Below are experts of layer 4 (counted from 0) of a mixture-of-experts language model. Rows are named router (the router's row for the expert), gate (a neuron's input weights, with its number), up (a neuron's input weights, with its number), down (a neuron's output weights, with its number) and show model dimensions 128-191. Each number is 50 + 15 x the weight over its row's rms, rounded and kept within 0 to 99.
After each expert's rows: a language model's description of what the expert responds to. This comes from a sample of Wikipedia text that the model never trained on.

# expert 18
router:74 55 48 40 54 38 54 43 69 36 47 64 41 50 47 51 59 49 54 57 31 77 57 83 57 62 47 54 63 62 41 40 35 60 57 61 54 28 55 33 59 63 44 46 56 43 43 45 68 18 28 46 53 67 70 59 30 49 38 39 84 86 57 69
gate0:38 59 52 49 58 44 65 69 36 54 74 66 41 53 44 63 50 32 51 21 43 39 25 39 27 29 47 48 44 42 63 57 79 57 26 39 54 43 46 16 82 47 31 43 79 67 32 51 44 46 58 56 59 61 47 91 64 39 34 57 62 41 30 75
up0:53 58 56 66 86 28 70 57 61 49 63 59 54 44 35 76 44 49 42 53 47 32 49 52 83 13 49 44 15 37 55 56 82 46 54 85 47 71 49 40 41 44 43 75 61 55 67 47 36 63 35 69 23 56 74 55 41 43 63 44 69 39 55 84
down0:55 31 77 28 47 31 58 65 45 74 51 74 56 70 44 56 48 54 25 71 44 43 39 76 54 48 43 64 61 43 56 36 51 38 49 33 70 23 63 37 51 41 58 51 58 56 58 65 73 41 76 48 45 24 48 41 38 53 47 13 46 55 54 72
gate1:46 56 54 53 30 46 74 81 61 33 36 51 62 20 38 34 54 25 74 21 53 75 38 06 47 82 44 57 47 64 42 62 58 36 61 58 34 22 29 41 55 76 84 79 42 74 33 51 34 28 53 52 46 45 45 18 66 52 19 49 79 88 37 25
up1:36 89 35 45 57 60 82 75 44 26 46 45 59 39 49 62 43 26 65 56 56 66 56 21 46 54 52 55 37 50 28 69 46 37 74 52 51 45 25 42 54 42 54 62 69 71 47 64 30 38 39 66 36 41 65 33 38 59 26 50 55 67 48 50
down1:57 35 63 78 58 49 67 66 32 57 56 49 56 63 68 55 38 70 53 74 29 42 48 23 45 38 59 60 50 53 39 57 64 46 54 35 71 50 76 68 73 27 35 36 51 69 76 41 45 73 28 77 72 60 37 34 35 34 13 49 52 39 35 55
gate2:52 36 35 60 57 55 69 58 39 72 84 49 18 50 61 21 54 41 64 65 78 38 66 45 50 41 23 47 47 49 71 57 33 51 67 58 30 62 52 49 51 40 69 58 51 19 44 61 39 64 30 49 63 42 45 63 55 72 44 65 48 40 23 45
up2:43 43 64 18 61 61 23 68 46 51 53 57 54 61 59 41 44 41 67 29 26 36 44 50 59 34 51 41 44 39 53 66 47 39 64 38 44 22 62 44 52 56 40 46 51 49 42 47 75 28 57 68 17 83 30 59 74 53 37 48 69 33 60 48
down2:69 59 75 57 45 64 41 34 43 34 61 54 47 66 47 62 39 29 43 48 65 12 61 59 55 55 39 54 52 41 51 33 52 47 60 54 62 59 54 54 60 36 53 53 33 56 77 48 87 53 51 98 51 38 44 45 24 29 58 29 35 62 58 35
gate3:54 70 50 60 85 42 39 36 78 56 53 60 64 15 46 91 62 41 29 56 42 55 40 54 44 56 40 21 40 62 34 60 49 41 83 45 46 36 18 47 49 64 35 46 50 46 48 60 55 50 67 41 77 32 70 72 42 35 16 55 26 43 61 68
up3:61 63 45 27 56 47 47 45 68 42 51 58 48 59 51 78 49 45 58 74 49 42 44 33 35 51 41 27 45 54 39 72 24 50 32 47 70 46 60 47 34 57 33 38 75 37 56 54 52 59 63 38 51 32 44 74 42 31 43 53 47 92 61 41
down3:58 48 55 48 45 40 41 49 47 72 31 54 36 46 44 46 51 66 38 42 46 50 41 63 45 39 55 90 72 57 34 60 36 33 35 52 34 42 68 37 77 45 49 62 46 44 76 48 51 75 47 56 45 15 60 49 58 66 59 32 30 49 59 27
gate4:70 54 42 50 56 63 78 46 49 29 37 09 44 47 42 33 65 56 39 48 29 56 63 73 76 42 57 48 63 60 36 36 69 41 52 52 44 38 54 51 55 37 48 36 59 15 43 47 34 40 41 64 53 64 54 29 51 46 52 56 65 44 42 68
up4:60 70 45 64 45 69 67 49 48 51 38 36 38 50 51 42 99 33 41 49 16 65 39 33 54 60 50 39 66 41 47 20 63 22 30 40 24 70 44 58 55 34 47 63 43 32 44 54 34 46 30 48 37 80 62 49 67 41 51 44 75 30 66 43
down4:33 40 63 48 52 56 39 63 79 70 60 32 45 54 38 41 51 37 54 48 30 26 30 57 35 46 69 48 40 44 68 41 63 66 72 78 17 08 47 25 47 39 77 42 39 35 50 34 69 54 43 47 61 50 41 39 63 41 54 54 69 59 59 44
Description: Digits in infobox data. Final digits of years, heights, weights and coordinates in infobox-style lists, e.g. 6 in "6 ft 6 in", 1 in 1691, plus °, ′, sq.

# expert 11
router:66 81 43 41 26 34 62 44 62 71 44 58 72 65 41 60 73 33 39 40 55 43 52 39 53 45 66 57 56 54 66 62 71 24 57 23 46 68 40 48 18 46 68 36 51 52 42 35 60 48 32 43 55 53 49 53 46 32 47 42 56 43 54 20
gate0:65 61 49 27 37 69 56 37 79 24 49 54 43 61 52 67 78 99 55 37 44 47 48 44 30 61 14 81 68 18 95 28 62 42 52 48 61 24 56 42 57 66 34 85 57 46 49 44 53 69 51 58 35 37 38 49 63 33 44 44 44 41 50 57
up0:54 52 45 71 64 21 54 61 44 59 53 48 97 52 52 45 42 36 62 55 31 62 28 40 46 14 39 46 35 48 32 46 48 55 56 38 63 57 74 55 37 60 67 49 35 64 34 37 43 43 75 59 55 60 43 67 51 52 53 56 64 74 59 58
down0:81 44 84 50 68 59 33 49 29 23 65 45 42 41 33 65 51 38 55 57 72 37 52 64 48 57 65 59 84 44 70 52 61 38 58 49 33 41 70 50 73 48 46 50 79 44 51 26 35 57 36 56 47 75 99 40 45 72 55 45 35 36 47 53
gate1:53 64 51 58 37 36 67 52 47 34 19 57 55 72 81 32 61 62 51 44 20 53 40 49 58 71 57 67 51 39 58 51 43 17 33 54 41 38 44 71 54 51 67 70 25 56 52 72 59 50 38 37 43 53 49 44 66 28 51 55 49 56 45 66
up1:51 30 48 47 37 59 81 61 63 44 35 36 31 61 43 33 34 52 66 24 57 41 56 45 44 56 83 72 43 36 53 68 50 53 47 07 61 45 34 57 44 33 38 59 41 81 55 53 64 35 45 47 62 50 52 52 38 36 36 38 57 39 68 44
down1:78 60 62 69 34 70 55 54 66 46 35 36 51 56 71 46 61 55 43 39 53 64 46 63 43 35 41 35 47 41 35 43 41 66 58 42 49 61 21 42 64 52 69 68 89 58 38 45 67 44 50 18 23 37 70 48 54 49 56 37 52 80 45 53
gate2:52 58 23 50 57 86 39 50 65 56 18 75 40 66 36 44 33 55 61 64 45 34 58 42 46 54 49 55 68 30 74 47 41 45 61 48 59 42 45 51 51 48 82 72 41 48 31 32 58 52 21 66 28 40 43 32 52 62 65 68 78 50 32 44
up2:51 64 18 46 79 42 30 41 59 52 69 32 54 41 35 63 30 49 56 53 85 88 56 45 60 22 83 40 41 71 50 46 51 66 50 63 58 61 56 48 38 53 37 40 65 53 40 65 28 76 53 42 51 68 30 14 66 58 63 50 68 44 55 41
down2:38 34 31 47 73 48 74 13 62 19 52 50 47 86 28 60 62 71 41 47 53 59 62 04 39 33 47 61 22 40 54 64 58 39 48 57 53 26 55 38 48 34 46 65 32 51 65 35 72 46 31 53 46 63 73 55 55 53 30 41 30 56 49 63
gate3:50 35 33 31 67 68 36 42 51 60 62 54 60 64 56 36 52 71 48 43 50 41 45 71 69 71 49 61 53 61 49 47 43 83 27 63 50 53 41 37 34 67 41 29 63 56 39 46 48 42 45 73 42 36 40 16 68 46 58 33 59 28 42 66
up3:21 57 46 56 64 33 48 30 59 76 52 45 50 44 58 84 37 83 52 56 62 51 36 74 55 81 59 52 65 43 47 55 42 30 29 56 59 47 42 02 40 47 55 32 53 64 44 29 45 43 44 42 41 19 42 47 73 37 41 35 36 47 65 51
down3:22 68 59 15 40 55 52 52 49 22 53 30 56 59 31 58 20 39 61 44 39 54 47 59 52 58 54 37 69 52 72 53 44 85 40 14 50 52 25 36 45 42 37 55 26 58 57 35 32 52 42 49 23 36 68 56 77 08 55 50 48 44 53 67
gate4:38 61 55 70 47 53 87 61 35 41 40 72 37 68 66 38 66 30 52 44 47 40 59 56 39 63 50 25 47 54 64 37 37 33 46 39 51 49 32 43 36 51 60 64 38 40 26 70 32 54 59 66 39 49 60 62 29 16 62 20 49 56 57 58
up4:50 61 44 52 85 65 50 54 51 49 61 52 24 50 28 54 51 50 73 47 69 30 73 44 53 56 48 52 35 37 62 19 51 35 56 40 49 39 37 87 39 51 32 44 65 83 57 64 60 50 57 51 80 34 56 61 28 38 79 62 66 24 66 57
down4:42 55 40 50 69 60 52 42 65 68 67 66 49 57 56 52 47 60 37 29 47 18 51 51 46 58 49 60 51 44 40 64 58 58 42 40 58 36 30 30 34 27 49 53 40 45 56 38 57 41 59 42 35 69 20 42 37 60 33 50 34 59 58 30
Description: Initial capital fragments. Single capital letters or first word pieces beginning names, often abbreviated genus initials and name initials, such as S. t., Quercus p-, Edward H., Dr.

# expert 49
router:71 72 67 41 62 59 55 61 33 20 55 50 34 42 35 56 68 57 37 55 49 58 40 19 42 72 34 57 62 66 45 62 51 33 22 85 47 55 54 26 58 70 25 68 77 76 60 61 38 44 84 51 61 57 84 40 57 56 43 34 23 45 70 52
gate0:43 39 48 39 39 75 39 61 40 29 62 38 80 31 67 23 60 51 34 40 59 29 47 31 71 55 76 75 35 61 31 46 59 54 53 42 58 57 34 63 00 57 35 31 63 44 25 43 60 29 49 31 53 68 50 38 58 56 64 65 86 57 60 43
up0:69 41 35 75 55 56 39 16 56 51 38 54 53 43 36 66 27 57 59 42 50 31 56 35 54 62 50 47 62 48 59 49 45 38 67 40 55 30 35 59 46 60 58 31 63 77 79 50 55 34 57 36 45 56 37 41 71 40 47 52 57 61 67 32
down0:59 63 67 36 33 80 57 56 48 53 67 52 56 45 41 22 44 58 57 43 55 39 27 28 46 47 51 53 43 59 34 67 65 53 51 47 59 51 34 30 27 33 57 84 73 50 38 42 61 11 57 26 45 33 54 43 53 38 46 38 30 52 56 38
gate1:55 67 48 69 43 59 56 47 50 62 63 45 37 38 76 61 63 48 57 75 60 31 52 38 75 18 40 45 21 43 37 61 89 61 37 29 26 60 57 82 25 64 57 57 78 49 30 72 56 41 74 40 41 62 66 71 55 40 74 50 54 68 75 27
up1:37 53 43 54 55 67 75 57 28 24 76 57 47 35 22 66 15 65 52 28 62 93 81 68 27 68 47 27 64 24 37 43 33 72 63 63 56 76 27 44 78 58 40 48 38 68 40 54 45 81 62 56 35 56 17 59 56 73 00 32 78 29 57 75
down1:78 16 67 47 54 49 59 40 59 38 62 33 52 37 14 35 51 57 58 58 60 56 47 55 31 59 59 67 40 23 70 58 44 44 63 50 35 45 24 40 28 73 47 56 74 22 44 34 65 50 61 48 56 46 48 45 45 45 71 52 35 58 13 79
gate2:50 39 53 56 28 56 51 52 74 63 76 35 54 45 61 61 45 50 33 65 35 35 52 41 36 17 74 59 42 51 81 58 49 53 61 48 61 48 29 76 60 49 75 53 39 47 39 35 28 25 64 28 62 31 79 54 57 71 67 55 31 55 31 75
up2:77 66 49 61 30 48 41 55 55 62 41 34 53 50 59 83 54 69 72 62 39 41 63 87 41 09 54 84 65 48 93 42 67 66 53 38 75 66 68 20 49 36 21 69 74 40 53 27 43 54 50 16 65 44 20 56 46 60 92 61 62 71 35 57
down2:66 67 66 52 33 33 48 41 40 63 71 28 87 12 44 63 63 60 46 32 53 37 49 21 58 33 71 65 45 53 37 57 49 29 63 37 58 57 50 66 23 49 59 71 51 34 60 53 67 69 39 34 47 31 40 28 54 67 55 62 48 41 33 51
gate3:56 52 61 60 07 64 43 56 35 23 48 43 24 50 26 68 59 43 46 71 78 31 49 57 61 61 26 71 50 71 34 58 58 59 54 67 48 30 44 44 37 33 49 43 64 26 30 39 28 69 60 62 47 43 47 71 48 61 47 41 80 62 54 50
up3:69 36 73 44 76 46 68 57 20 57 60 44 48 50 43 62 22 52 48 28 43 35 55 39 54 36 70 41 39 33 56 53 57 49 58 54 41 63 43 57 34 54 68 48 18 33 79 42 46 41 74 41 66 51 47 43 22 33 53 49 16 28 48 12
down3:57 70 34 71 71 48 63 57 26 33 54 61 57 81 49 64 35 79 61 48 65 31 44 51 82 39 81 28 75 60 62 72 60 47 60 53 49 86 42 41 52 85 40 70 40 50 25 55 36 47 45 49 55 34 61 58 59 36 64 45 43 56 75 68
gate4:59 24 46 57 65 57 34 26 57 45 35 45 30 44 81 53 59 31 53 71 46 61 40 47 79 89 50 36 39 50 50 62 84 66 61 79 48 49 46 63 45 35 50 26 42 55 53 62 68 35 59 61 34 76 56 67 62 68 60 60 71 51 35 21
up4:53 53 59 32 27 52 35 43 48 33 57 47 74 45 52 36 46 74 47 41 64 18 31 55 45 64 64 53 40 55 38 59 33 47 76 32 66 52 55 17 44 67 75 53 56 54 56 34 54 84 48 64 50 53 49 64 53 56 28 21 54 41 36 55
down4:49 41 77 35 23 39 53 42 48 31 52 20 61 70 23 65 46 33 44 74 49 60 47 41 41 61 40 39 53 79 57 44 55 56 42 53 95 45 33 59 59 77 50 40 60 43 58 75 69 51 45 61 81 78 43 36 35 50 49 59 61 41 29 26
Description: Day and time digits. Day-of-month numbers after month names, scores and time digits in tables, such as October 25, 6–1, +6:29.

# expert 54
router:57 70 42 48 48 57 55 33 33 69 30 38 47 71 69 53 35 26 23 40 59 35 37 67 45 36 65 67 29 44 76 37 53 53 87 30 28 46 28 99 63 58 65 61 38 45 41 48 29 52 74 37 63 49 25 61 41 48 59 73 45 43 55 40
gate0:72 66 45 42 50 62 78 74 38 66 57 56 11 48 65 21 45 50 48 70 44 42 44 59 36 66 49 45 47 87 32 46 64 53 54 51 08 12 39 40 33 53 52 35 30 31 49 34 53 44 57 21 36 51 45 62 45 70 60 67 67 65 76 40
up0:54 55 53 58 46 43 54 65 52 58 54 40 48 52 64 58 73 57 59 46 33 67 34 53 60 56 31 56 46 51 36 37 52 59 54 35 63 66 70 62 51 31 21 74 37 33 22 48 67 35 51 59 12 38 36 73 58 38 51 62 43 62 43 63
down0:61 42 37 39 36 43 93 50 64 48 71 44 57 86 57 70 63 33 48 74 31 45 44 48 40 47 50 55 59 59 65 36 24 43 50 46 30 55 56 67 80 29 30 66 44 69 46 31 58 29 33 49 51 49 42 41 58 47 45 50 25 28 14 48
gate1:70 53 53 71 31 70 29 61 74 63 50 33 60 49 66 67 42 76 52 35 35 67 63 46 88 45 61 45 54 48 60 69 72 56 56 66 43 43 64 53 22 49 61 47 57 42 73 68 33 61 50 60 42 58 68 63 45 54 53 47 79 38 29 51
up1:49 55 48 13 53 48 54 60 62 27 34 72 46 46 31 50 64 41 43 43 52 34 40 62 93 75 64 56 20 59 37 44 34 45 29 66 48 54 43 76 51 73 57 34 48 68 37 56 55 85 56 55 59 50 41 33 38 37 62 60 44 51 50 22
down1:32 37 47 47 50 23 53 37 46 20 31 62 69 35 55 28 61 30 66 49 39 44 71 36 62 35 42 32 34 40 23 44 68 24 66 41 26 48 57 52 51 45 40 56 54 75 53 42 56 58 74 24 54 63 68 22 56 63 45 42 26 34 36 60
gate2:41 18 46 14 58 85 57 65 69 70 67 41 34 77 38 45 36 69 58 46 37 29 85 44 47 43 76 52 65 60 46 38 44 40 58 57 69 49 50 61 07 39 66 52 64 50 54 59 63 56 13 41 46 69 58 29 38 59 36 25 42 66 38 56
up2:55 49 53 53 82 15 55 56 50 71 66 24 38 55 55 51 51 57 71 67 51 52 61 59 56 39 71 50 62 52 49 64 44 57 32 47 58 42 58 54 49 78 34 60 57 43 53 43 30 37 29 28 56 90 58 41 72 54 53 46 42 67 50 49
down2:48 46 36 46 32 72 09 44 37 77 63 56 34 54 56 59 68 54 67 28 55 54 50 34 51 41 67 58 59 94 57 40 32 55 17 99 64 58 51 58 55 42 52 51 59 48 52 29 65 42 65 29 72 63 43 76 48 25 54 29 19 58 71 50
gate3:50 53 58 49 13 48 59 50 66 54 13 51 29 72 42 30 55 39 65 74 86 57 52 19 61 71 59 39 66 68 63 45 30 41 38 59 67 36 70 64 30 43 46 59 46 56 65 65 71 53 21 66 42 71 40 40 69 57 47 81 37 49 32 52
up3:69 40 53 65 26 54 12 38 52 56 81 33 27 58 14 55 55 54 54 55 16 80 47 75 42 64 14 53 45 52 10 56 49 60 28 41 42 21 71 50 34 64 26 48 46 49 65 52 42 66 51 58 49 64 38 39 66 40 54 44 62 35 56 51
down3:46 50 19 50 73 39 48 64 71 42 48 67 56 38 60 47 41 58 24 43 18 36 60 68 65 47 63 62 22 67 58 55 35 50 46 31 17 36 38 27 47 47 39 57 23 28 60 41 44 69 32 50 45 16 66 32 45 49 44 60 68 25 49 30
gate4:54 46 32 52 66 62 54 47 34 87 68 22 52 45 53 61 64 45 66 85 28 13 26 15 54 32 55 33 26 45 59 41 64 57 35 59 58 63 40 48 11 40 53 65 52 53 44 39 39 57 72 58 46 43 39 45 55 82 57 49 52 73 50 62
up4:48 44 51 50 46 11 52 48 62 59 32 28 29 70 63 69 51 69 23 49 39 37 59 51 52 50 14 60 38 50 51 66 50 42 68 38 33 36 55 77 34 45 55 73 38 41 57 24 63 52 59 31 28 67 34 62 74 33 73 60 59 11 54 39
down4:35 59 48 50 34 35 56 46 49 48 44 49 48 52 33 35 74 49 31 52 44 68 35 76 56 39 59 39 40 43 63 46 52 28 68 52 43 65 28 40 35 49 61 28 47 71 62 58 52 67 34 40 47 59 44 59 21 61 78 36 54 59 63 25
Description: Formula and unit fragments. Pieces of chemical names, LaTeX math and unit abbreviations, such as _{, ^{, kg, mph, -oc- in oxocarbon.

# expert 25
router:48 49 72 77 51 38 39 30 57 64 37 25 81 78 25 30 28 37 38 60 53 40 50 62 56 35 73 44 62 40 75 47 82 38 73 44 42 61 30 41 30 16 63 39 44 63 22 56 66 66 32 17 52 30 46 80 58 32 51 46 35 46 43 50
gate0:53 32 52 71 45 43 61 49 55 44 55 63 62 65 53 51 42 71 47 60 57 66 23 46 56 46 48 47 78 43 50 33 42 35 38 59 49 48 51 21 44 54 45 63 40 46 28 45 37 33 77 59 46 52 69 74 56 48 80 62 37 30 34 83
up0:27 31 50 35 45 60 32 14 48 56 45 47 61 47 71 76 45 41 53 54 67 65 57 68 63 27 48 61 56 42 35 42 23 46 34 49 61 40 43 73 49 38 72 35 39 48 59 60 64 55 42 71 62 28 57 39 65 48 47 47 56 50 39 34
down0:41 54 54 53 54 41 66 74 47 52 66 24 51 70 27 69 77 44 63 50 37 49 56 46 53 55 35 84 46 46 24 43 54 41 56 23 50 83 47 73 52 67 74 35 24 94 45 36 40 39 71 15 49 76 40 38 65 44 49 50 42 70 57 32
gate1:40 80 75 65 56 52 56 29 59 32 48 13 24 51 78 53 70 53 43 43 35 41 54 63 49 50 80 67 50 59 55 49 53 11 43 21 45 70 41 67 51 71 50 44 30 43 69 29 66 51 69 38 42 33 51 54 53 79 54 55 39 70 41 41
up1:53 45 54 89 42 52 60 54 28 64 34 48 62 74 58 60 50 45 73 65 64 47 51 50 34 59 24 40 53 51 62 51 40 43 36 37 87 69 48 69 37 48 59 43 35 46 52 46 45 61 45 55 85 26 67 43 73 68 44 69 65 24 39 42
down1:72 02 36 55 53 78 41 66 29 30 49 60 44 41 47 37 31 62 63 54 48 71 49 33 62 29 33 42 49 58 49 43 38 57 55 75 86 46 31 56 33 28 61 65 61 21 43 51 54 79 41 58 66 26 42 39 44 61 59 30 47 85 58 40
gate2:65 47 62 27 57 50 68 86 67 47 49 44 57 58 84 49 20 03 38 46 33 53 55 48 47 46 30 49 40 73 36 54 50 62 45 37 61 58 45 39 47 51 54 70 49 77 36 49 40 26 45 24 34 51 38 53 53 36 43 52 19 30 39 54
up2:51 09 50 21 62 74 43 50 52 55 82 49 36 49 49 44 48 37 82 26 48 42 78 31 36 55 53 23 53 62 54 65 63 48 44 43 37 49 47 61 56 42 49 58 46 61 59 44 29 40 73 53 46 67 74 58 54 37 38 16 45 61 69 49
down2:50 38 71 36 51 63 39 62 44 81 57 47 51 48 28 54 68 54 80 35 54 60 47 60 48 44 78 79 58 32 59 55 62 58 36 59 45 60 65 11 66 49 54 68 39 51 40 51 30 29 41 59 86 55 47 59 50 59 51 44 57 40 67 39
gate3:80 54 32 52 30 35 58 72 56 45 31 36 68 69 49 51 50 53 60 32 48 48 45 37 47 54 71 74 68 22 59 51 53 62 92 46 53 32 63 54 48 51 46 39 51 21 71 64 73 24 30 44 40 51 55 32 49 43 39 32 52 54 42 44
up3:49 39 59 52 86 33 48 60 72 64 76 60 72 62 25 43 33 53 67 54 33 60 55 43 34 48 64 67 35 48 14 63 64 48 47 43 48 60 40 51 73 60 47 32 43 47 60 50 81 31 48 21 46 33 57 44 69 65 51 41 45 45 52 76
down3:53 63 28 45 60 59 55 12 42 52 48 60 34 79 42 51 46 20 25 87 58 40 66 56 59 31 55 35 52 64 49 37 20 63 22 55 57 41 31 40 55 52 65 50 46 23 21 29 57 54 26 42 57 54 34 69 51 33 34 32 29 47 39 67
gate4:67 48 46 49 40 10 37 51 70 99 57 49 51 62 52 38 54 58 57 51 47 40 41 63 54 46 24 42 61 50 54 62 49 45 50 65 50 11 35 43 44 50 50 55 72 06 39 24 40 74 44 33 17 49 61 35 73 41 61 23 51 46 41 49
up4:25 57 48 44 61 49 58 53 56 38 59 33 07 51 33 23 59 43 45 29 52 49 45 49 33 64 50 72 22 51 37 62 64 46 38 72 40 47 42 60 37 40 36 36 55 60 45 44 26 48 23 53 43 56 33 27 66 42 48 42 60 53 71 93
down4:61 54 53 68 30 32 51 47 60 60 35 52 29 21 49 56 66 49 52 66 64 48 40 77 61 57 41 58 66 44 30 50 49 45 33 52 36 44 44 67 34 34 65 43 43 40 57 23 57 39 27 39 63 66 65 67 36 34 41 55 24 61 84 46
Description: Lowercase word-start pieces. First fragments of lowercase words and possessives its or their, such as sh-ady, co-efficients, re-, pre-.

# expert 31
router:17 53 45 40 08 53 36 64 60 77 67 56 51 85 27 62 44 85 64 52 47 71 18 52 33 30 61 54 51 58 56 34 29 71 69 64 38 61 29 59 17 51 53 40 35 37 68 29 29 66 38 37 39 34 28 30 70 74 64 52 47 45 39 21
gate0:40 66 41 34 56 23 58 50 52 58 54 39 63 57 63 72 63 47 41 67 31 46 36 44 41 28 30 44 33 48 53 35 34 65 59 73 45 53 60 50 33 61 70 78 72 66 32 67 54 53 58 62 46 44 70 25 43 60 47 64 39 61 46 44
up0:57 34 56 32 68 56 38 63 47 70 69 66 59 50 55 60 50 65 55 68 58 51 59 43 52 71 64 58 66 68 40 61 38 17 18 39 40 27 55 48 45 57 54 44 64 75 30 47 29 73 42 28 43 28 42 34 44 82 45 48 70 50 44 48
down0:28 41 35 56 60 49 51 40 27 64 37 65 73 84 52 67 57 70 36 61 40 38 51 34 53 57 21 42 64 44 52 44 57 33 54 34 47 38 48 77 57 66 46 40 66 43 29 42 41 48 78 43 63 57 50 42 65 45 50 64 67 55 47 47
gate1:31 41 43 56 09 56 61 49 37 21 32 53 79 55 52 44 49 44 49 54 41 55 80 36 57 56 61 75 45 53 63 53 54 42 55 66 46 63 36 70 56 33 41 46 49 60 57 76 41 66 74 55 38 47 49 64 61 60 29 56 35 49 84 55
up1:76 41 66 63 52 33 55 48 68 35 45 36 60 54 50 36 60 39 43 65 65 73 53 32 39 83 57 30 39 73 62 54 42 48 46 40 76 63 65 63 52 69 69 28 29 34 58 56 70 40 30 28 56 28 24 48 70 55 28 47 53 36 50 86
down1:62 51 62 44 54 56 73 36 48 52 63 65 36 00 73 54 38 41 58 69 64 52 55 47 52 47 15 83 32 58 27 78 62 64 46 44 61 23 48 68 51 61 75 70 35 66 54 73 38 24 38 54 56 39 64 44 56 45 24 51 74 41 38 44
gate2:40 28 60 52 47 46 57 26 38 76 61 52 59 29 36 41 81 69 71 38 28 99 67 74 66 62 45 51 35 54 75 59 55 56 48 74 25 32 49 35 34 48 43 53 38 48 53 28 36 43 56 55 51 32 37 37 73 85 74 48 74 64 60 54
up2:66 40 54 26 54 93 39 34 52 56 47 34 44 25 60 47 35 70 27 43 41 15 72 60 34 48 51 68 48 79 49 38 39 70 54 55 26 78 44 37 65 47 37 40 38 31 51 52 22 43 52 36 83 49 56 39 72 57 75 43 54 53 32 63
down2:52 41 51 51 39 61 46 21 41 53 57 59 74 36 50 40 30 36 47 41 61 66 56 44 62 48 67 65 50 55 33 07 23 75 61 31 39 39 57 59 36 42 64 29 64 34 55 37 64 48 54 52 71 50 67 46 50 25 69 46 34 57 45 61
gate3:90 48 56 43 23 66 40 60 54 39 57 58 54 68 24 38 45 28 85 45 36 30 17 60 50 28 49 68 45 46 52 47 61 44 34 47 52 45 44 62 39 64 71 75 44 36 46 40 55 69 78 26 53 31 56 45 45 30 64 61 18 58 38 74
up3:26 79 40 30 37 37 37 45 49 83 43 51 39 64 21 39 38 32 27 56 75 37 28 46 63 54 49 37 69 74 58 66 54 56 40 39 44 55 26 54 43 49 37 46 48 16 56 48 71 36 43 46 37 58 67 60 50 47 43 29 51 61 74 60
down3:39 53 59 33 35 46 26 37 50 70 50 76 69 74 53 51 52 22 30 39 52 84 48 43 57 42 40 43 47 18 31 54 24 45 66 32 48 53 62 60 68 37 46 44 40 60 32 60 41 42 77 57 56 20 43 47 57 42 74 57 69 56 79 35
gate4:34 53 68 25 63 26 71 59 51 69 70 39 47 84 44 60 30 61 65 50 57 33 61 58 57 29 57 32 51 43 75 35 40 44 64 51 41 61 46 50 37 56 66 62 46 54 53 49 42 57 37 48 57 62 99 43 56 45 55 49 69 54 56 32
up4:50 46 57 53 68 37 44 65 47 21 49 39 43 39 32 48 53 84 57 53 66 49 30 36 79 67 64 30 59 29 22 42 45 50 57 44 74 50 53 42 61 70 66 62 68 41 27 41 55 40 50 45 78 40 34 58 74 43 37 50 44 56 55 64
down4:57 47 66 65 54 61 71 31 46 79 54 35 58 44 71 81 46 64 46 13 69 29 52 65 40 17 49 30 55 54 41 62 60 48 62 25 36 45 35 48 62 59 79 61 63 56 21 45 35 77 55 26 47 43 28 61 32 66 73 25 57 39 25 48
Description: European name letters. Letters and accented characters inside European, especially German or French, surnames and place names, such as ö, z, č in Lüdecke, Vézère.